config.toml
qk_norm = false
grad_clip = 1.0
seq_len = 512
Below are experts of layer 2 (counted from 0) of a mixture-of-experts language model. Rows are named router (the router's row for the expert), down (a neuron's output weights, with its number) and show model dimensions 256-319. Each number is 128 + 24 x the weight over its row's rms, rounded and kept within 0 to 255. Numbers have three digits each.
Before each expert's rows: a language model's description of what the expert responds to. This comes from a sample of Wikipedia text that the model never trained on.

# expert 11
It responds to: Capitalized word beginnings. Commas, "the" and first pieces of capitalized or technical words, such as Serie B, es-ports, Am-idst, ol-igonucleotide, University.
router:130115152142091061098143121117124129110104115133145141101136101152152133118150151137163137093143131116137142162145107100132166132135128125111098105125112169118138110105110088087137109153179095
down0:164129164141148103142136147114172147145147156112142106119152155117148155121137147148142096141103123122137160165113151141124182125134129114102111101106118101137111072121087134147091096080131126
down1:102164165170124108147095151106181121114130143178113116102112089131114085131123119130119154136133112161109169146135136126158116097119122162156201139147119110070137139112118130148145103132161127
down2:145139113074127164183143114130090131123112110119191159153084116136091100106138102162074168175146103109132137106121122138126134137107099140133153105128173136172176117072131107094133116115106142
down3:115138127139135140128165127105108131114177142133145091078129132129186109106161162145135101129126067100121133116166122175123134168138126118114090137130151122140113110107116112135136160107091119
down4:080123132148161151151155106149188144153113111105099095156131161111096169122127108146129091135163132157131146172146097086162077129123102154124097097132110112114159144117142099148121134154148159
down5:129120140113102155125154128118124142163108093138101140159108134121133146095115107121108142117138142140075130139150162115091141112147112143121135132141096136104108161140120083118119138123123116
down6:138139138140099175148114160133107109179099166111127147098117142102137135113134136149158112100166118140122198149155137111147109104156182131091142094142117144136103166090151144119146163138167118
down7:103137122157179121180157120162132092160114127136136101117143068140129090159104098145104167167079148123113099124159101134156136101114156143126139123132120124153146121082137135122139110114088085
down8:110113174127118090113133137121140127138076129103149121075136121158138144130112141119119093122135099146153121116131109164150153132124101156132118132162138141129166144143165104158128138171094130
down9:154135103075111068114112120122196110123106110118132103128126092115122066107110140132148119068117140147117104145143143132105151124155139172161141161132098159150155124073154113147108135173162073
down10:145113144095117130087127131097131076150169131113145140124163132102150111144171166105149127149138154117110123098095127110111195166156117137172105129137071152123138146125086112129137106137116143
down11:118166158136128142117083145149140143119126135116168139136109127146131099144160052103146157125101127134146114142124127143115128109153086159100083117096107123126114144076173108109128159150157086
down12:130121075117124109110140131127121179139154111066157116157105136119160156118145107123174149117132119123137110110122115099135089128159135083068136153121112093141091147160165124162141138162167068
down13:136121093141128116126118113141147124125117124128151100091137117110131151126127145124145141131122147134119122184152113159091134098138114078146139074100157133166132110152130134062134118154111127
down14:101166135121132110115151122120128131165146102131161121159155120127130093116107116122114147119132126169136119148130112175120139150141125173092125142115112186116157108116108117142103136126122130

# expert 13
It responds to: Table cell separators. Pipe separators between table cells with numeric data, plus semicolons, slashes and "from" introducing date ranges, e.g. "from 1909".
router:119125122128137144162122132147133112130141140165146141091112133138113106126118154172120146127126112098125131200149113094117157114168114098131176087207072139136112132139166132130136109106102143
down0:126123141141125130112135119145091173123133122103081126139164106135115110105121176154143170161144167111154124129166108112136115157103142164094149116142138092118140086127119187144086121110186138
down1:134106158133145097153135130117134118106104107150149119138131110116099182117140129160152042154166121102121183156147118159129115121086151109123149134129127186156118084106166134118125087122129065
down2:129101174147135152154141148152078116142128155085094131127142119068168112128113150100145096138171146090144107142124111101145123121121122133127144147146163118089147141098143140107122111149112115
down3:121110085099134163158121094134144075120123118138108100113123141142100108098124135146136147132130082126164151089102121101096144131108145123122113121150151115139120129096203165156169155097157145
down4:117120110095107145147179138131125095102183096131081120144112162127149111116106134113125149122146108132100175114157091147135126109123154098141104100171123129141148130120116111110127169122149144
down5:136113094153145118139105136169150142107138128151123149142117159060146107126104118157176198129144149115083143131129107172143137145108104119125153135151136131167117134168140083104115123153077161
down6:126157142106132124159115128108128146153136105147155121077158125119146093127099135125160109106181161075115124165138145121029112108107139099123119096127074140087130089176164108134098120129123119
down7:127128131114129169122104074140140124137151183126117124141095104146133132109131157064134133123094122169154158157155134086119110143112124124115112104159126137088137136113132145087129116105115110
down8:151089062162125117121166121089119134135177161128139140173128157173125170127159128184128145101138110147099120113137100132087115123141156135056129132112114168121108079129109126165108146119131087
down9:150106107165070118130122150125107157136129130158096082110179102110125137105124115130150131165119106170137140118131116121147126136151109174107147149086125120086118159128095075180130141106106123
down10:087108148118143160136138108163137093133102135105146115158129149126119125136135168130157147146146131119139099128173099114136136165120157160144126088118111155101164120129143144131133104144156144
down11:123121123124153134094144131141128088178141172136135116144151139147147149165151186129119146120132118120117107115116113127165146165133092105116154184109147142092141118111134118128180130152162113
down12:135163153114167125087165159123135121099117080110125144144141107099107093115116136133098161120127127142118111121120134183113124122124134120163118134170155132158120162110119132114144129140116148
down13:177124069084105117132108159091129126156149109099123085129133144124127108124145163101123127143142117122122151115096116095137118116141161115098113135114130114129118177197129121122146117121108158
down14:170138110168154134086129127112090116120144110130112125084093116114163151128085114150130191163110167138134121134125076177070144148147070128123137123147094079142136068106143124170140120119092131

# expert 15
It responds to: Auxiliary verbs and pronouns. Forms of be and have, modals and subject pronouns after commas or subjects (was, is, have been, he), plus the digit 1.
router:133111147143132146151134124140138145147113116115107174112097115145129140086126159151117116104130091156137126118131127120142154072112120121120123114104149183120138084056078058110168114140168143
down0:112136103120112134133122145139168096102134105126139131139125115115093162164142142084100154115099151170160116118127148122086145105111102142105113142130105141130115107164146104127152136117130130
down1:152126115128166133134132100106132129139154124110155124126124138160120139073142111115124133144092156163118146142154156106132116091102150141165135138097155125132157186141109077121147129132164166
down2:128113120122140103130178094135119138118143145162118086169110121116148099145079151129093128176103132140102133158176127115178154115121103125106154115137089117134127118110114142125112119136152110
down3:099090139117114143144118152097144133132146126096086120117143107182139127146146151147151120140097144102138165137119129165153118090130143155131130116122137158061119137168109142132127089116127170
down4:143093138116124140112104145118116101139085127158132160118128108140139117150127105198131139087102144132140150097116170122132133119185115135131119126140128126109108168113127126080089153145110146
down5:140120122134099105118134117083057142079117122140132144114175140152133149098148127109163112132145127142133164080090120124114150104112145107145102179131128156160133126119107133116088134137090083
down6:081130138120161156140134123105139132089120149129118126128136084105138142119123117094113103147176099126045140144133125146128120116124109150077134147132088084160138157141090132126123133104073119
down7:137142086121151117142093104154105112157119117141086133135153142176177142137097116133149155171113147100116150116092120092090104097114158117170081142105106137175150148139155134168089139085104146
down8:094118146121116139149104094167119109145130096099158124162123184128158110152179094127108155158102143115136171108111119130072128079133114086152152144162129136131126139180121140189100120170116124
down9:144126123138108129125181121091106155143119143152142133108149145127127064133177147136151171089136141129112183198152142158133126134156177127125159135119124145117122131109143148103163099106174084
down10:095149121125135104123139097111175168128115067083128147108136069129146136105093142088152118162129120100143085148128114140136153127124153140164141117136167151186118120145106149118135155124109102
down11:138118128155108089172144122155110142092092151124138101136148146103138113126143137100137115145147121143113153131115130125091135142146098089146108173112139103157103122144169132145136114169149094
down12:153140121146142108128150133129120152187119150137141139096128114116150142155088112118148076143143069104078127094124189116128113092127123103084142159118106080110121148129122142144190127149145152
down13:147145130115103109150149128156129134134138146142137130160157125079142158128138153148134101122161113170090089103124127125119113178119153140093136115110138109119173152131139103150161129142122133
down14:113126159113150125115135139135107147122114140100145133119114106123135122145151084109144135129107116112125146097147149113118127132117139114134108138106124129127160145123154099145119133082174103

# expert 5
It responds to: Common topical nouns. Content nouns and pronouns after articles or conjunctions, often arts and people topics: film, album, work, singing, him, her, said.
router:144101169119134118094136165119117129114135119100113134133130093155154111141123163110145130096121130165118128127126104129102112138151110115168170137108115128127155154136122112124135113114103136
down0:110151113165117137125123123102115151109150136166185101092102113122160099129115119093145164107155129136141097144116106143118107122119159122089092181106120146138076116134135140102152144141154095
down1:081160134129148124096110161159086119130112094131116096073136098165110142169092113141142114123138112152118118140128155141103160118159156105138125126107108079137091169144180131104181141131115121
down2:105143111111133150093179123134199093145159117141120143141126163133154155105118129132089113146168118121142122118162120132129163087103139102097117156133123157144109113144126145148126153089102165
down3:119101133166192133117137115140166117151147123114129160105152096133134131131143134065128118136143088138103154164143147161127136101099112104090076093125090116112108119105120114171139139114121093
down4:124168093120120119161140108144128112080132129121137101102132138131144169181130143113148123125148172118150187136144158131147160122135083156114099117141104099127110137135111110126103146118143130
down5:112132138113132103116138144115145144128109124128166094103119151129074071133141143110152170140139098109123155109146102117165145144093134092151137134147102123129093113173137158159125140119179087
down6:117104118146164159134060107089114126127115127135140092149108110135150137105153154137110127107127107131116169115144103160124113142171160131168147107101097139126179134154104153155162134130112113
down7:152167132103141156135162172122122053140121158127124133134143085128102117126098074107113132101123127154136139120106177125153128095125147141085117146121152109088106147137117159101128190090117085
down8:121162151156086125132070123108124142127149170130143094154093101123147108095148132141136115143103127128157114170162132129141144114086121103138125134081138123137111125179136123100133110167152114
down9:146119090117140143091126143120094122134108177151102121117118139113155159133156138121138155153146111100146076143136139117113105123096104130130160129143125117113109150148137122116128076153125121
down10:158109117111112143149123136127116125152139155135163142116143115111095132137114152136145156137154138147122138141100088183161126099141131184074125125140207110148124118112144138136130130136100125
down11:094145100098149109087092123121109145074116146129121132155094106093141103167103124148112114137138122132171122119162117128139142111153129148123139124153148134146132108117153087122115108134166140
down12:131151069114126091159134113135107178204119153125109114103124115145098104140087085146122146111136130155108073081074108174105123146152093133148125130104169134090125103086119113114115118143136085
down13:111134160123113135139161106146116156182098149112091142169162122099148096136151149119084095111162113096135140149145100086119168109124146162101108108148150127144192116174133126120114117184091132
down14:118088098116090120151147135098160127163124130126159098100162137171142149112167170131151126116144125151119117100165092080119123160156132095158123088147106176148144124099098164142130074130106154

# expert 6
It responds to: Articles and periods. Determiners and sentence-ending periods in running prose, such as the, a, an, The, that, their, plus periods after numbers in tables.
router:122114110146175146143133094138110135109140157194099141089167124136129137107079155115103151144115117162119118105192174121167164131130113103146161088154118133120113157140123143129165146105122103
down0:135092133108121095134124136151149144147106143113136107117116110112106110132120173144149089133105123151095131124108115111108125144103102128091148125132130140143111107125099146140126148098153119
down1:111132140155164131160145120098096126093097155133120099146142130106126124082137129162153087177141124143202116108137153121127113128142136129135133155127100142153105140157129141131124138147139133
down2:129120143100141107130156154142118114151135134122129120108106155131132135143106129135076130159156179128152123154129118124117131086109192137156126136117145122158167125146153130108164135172091143
down3:117109106141130119145154067138130110097133172128094114127153113160153091146141161128111107149171181115124132165153184133138160132126105083181156113172131156150132091121133131144106120136153109
down4:101121154124116123101141098171126141135159107150087130096149133140146127085142122142140088158105129118150104124131120089140138096103158126135149127156120105120145127088163135137122117172145137
down5:140128067111130111128071112109130094106098111089198106133109098123139132116124121167145115103101139111102165111103125147097106122112115159134131133128103118124153159127112154108105132142102121
down6:116171126104177106157147134122129115110128129116141086098140122130097134118089178140124121145094110115140150106179116114115127123160157142129115176104086079153140135123126094125090098127101124
down7:137119148142117115129135126117198137182092165113159123136112161128140115123157131115151133127136141148087095151121168128166112130093115090143143178150140130158129106129130083142130154121137140
down8:088137186144151145130176150083141142116120125138119111128097118197118143086115103151131088067098159179138128110148124100143165119107130097145126143109111100173092084149098137133110129121140116
down9:145129117106131146104122126122143116121118132146130140112145159118086136111120150135122157179098098113153097133147151109151126119106102130105125129150141129144104108161109131120171110118079155
down10:128134161163097134117116173122112163085125128123124080093137139130125121140103152118122150137123131096152116134121166122074147120148138113130108144164123112122116134129133147106091152113059111
down11:118119163117161144130132116135129136145149134079091157103082134122130113102146156121123137085129159139136133142123129187132158113134113120088127165114135117145128133128172144092117095125151172
down12:131158115096157127125124120136102114139146096107177137185129112094118132116087146139143151152154171131166140129120166129148114096096091124073123139127133085153077147091134117096170127152095142
down13:126141115144120118161100137111137109140171120145123156104115110129103156129127137048122156163168054107108127085127102168130104087150137141112105102132112130128145134094127110111142122157107107
down14:158150105129112096130159068106111128137154094159136163184154149123137152136136145164108119131163164140140105171123169107070107099125133114084127112141119153097120112175132156106065106100137130

# expert 4
It responds to: Conjunctions and brackets. Connectives and punctuation joining phrases, mainly and, or, opening and closing parentheses, and closing quotation marks after song or episode titles.
router:111123115134111125158151126132118120127105152131135151108143137155110133134120132092162147117131115185123204152122110100181138102130154086141152101122081116143109145149117103150155131076129138
down0:172115167131126124134114104113138134103143104147144107145155106124157167121123136193105150158134166146124124137183123114118132142120141139169143096131181128156135141167086080148105178089119126
down1:132110075175077141137126109150172123117162102161107164132165172131151109102101105094146152152148139109104159101138127127133081134153145119143116146172128157123108142132067101121104091159104091
down2:156153180157123135154091051133155133114152087117167156135124159146153112111128147114125132145108176122148121149135172116099119163131103121142123112161140120127131145109122106165111173184145137
down3:119108145112099117132126129136111123148155118089146125145123121084130110107155107098112159136112092107127115154119112120142114148134186079141086135112150115122122105114126169133092136170100076
down4:125148114138148120117159096153138132144130160143130154142130126176169146123159141121114145121107155117149142124120108145109110135126086116113063152111145152173104151134157149106141149124097132
down5:128121129152088140100090130124113095102135125091127107126105116058128118140149145125160123107140143120132162093102115131149156098123092146126101120141175124125113134111114141121099136157126103
down6:127143116138124105114134097141127098087109134119115153144123122123143118123129169160120147153117161142115130121127110141131109104133187110139150142098122125152159123106114077097129118124132105
down7:116152160194111147149136132113149124141107072127137143141134153120123115108155158106151137118119104125098138132095108113104112120111124105142129136112120110126143136092148132120152092114112143
down8:135116148100147130115149128058117117114102143111150108140092116148143186144113155063103098120116135137124154113140120131108144113117101163142157132178103136151130166123115111110136133163109168
down9:136111179095153118122115118082146077126162176143125118106139111130157090120129124133151131156139173144176101126111143075118130108128137068113119147085072137099106133140142127112121086124107168
down10:151142125120115114137139145087158100100188151090149146149070123119154101155122139140164121127174140121132150086126137132066144178151164138135084137086130112135118072127101114116115152169155071
down11:101128123084167113099138055120145136113130139105155153123142186125136145143098131117166127166178145147158102107149146160100138116111134112121175113120181114111154149136131154128123119108152139
down12:124115080176102118098108086115145116125166106128097116082137131150145117116157120111177129150107115099124149115109144125091122108143135142145128129132124133145180104131131148132142148092112115
down13:139163145153080139140121104103122095141083108130170158131119128136152085123115105090130105148118159124123115162160114133168117144126109096167123107151145119136138118142167095119083142102165117
down14:130141121143162114131097169130126143160110143116166103105137097122114173128127154100149093123119147134098107102128129147139143145132096171106106124115122109093123131154108134139123128110150115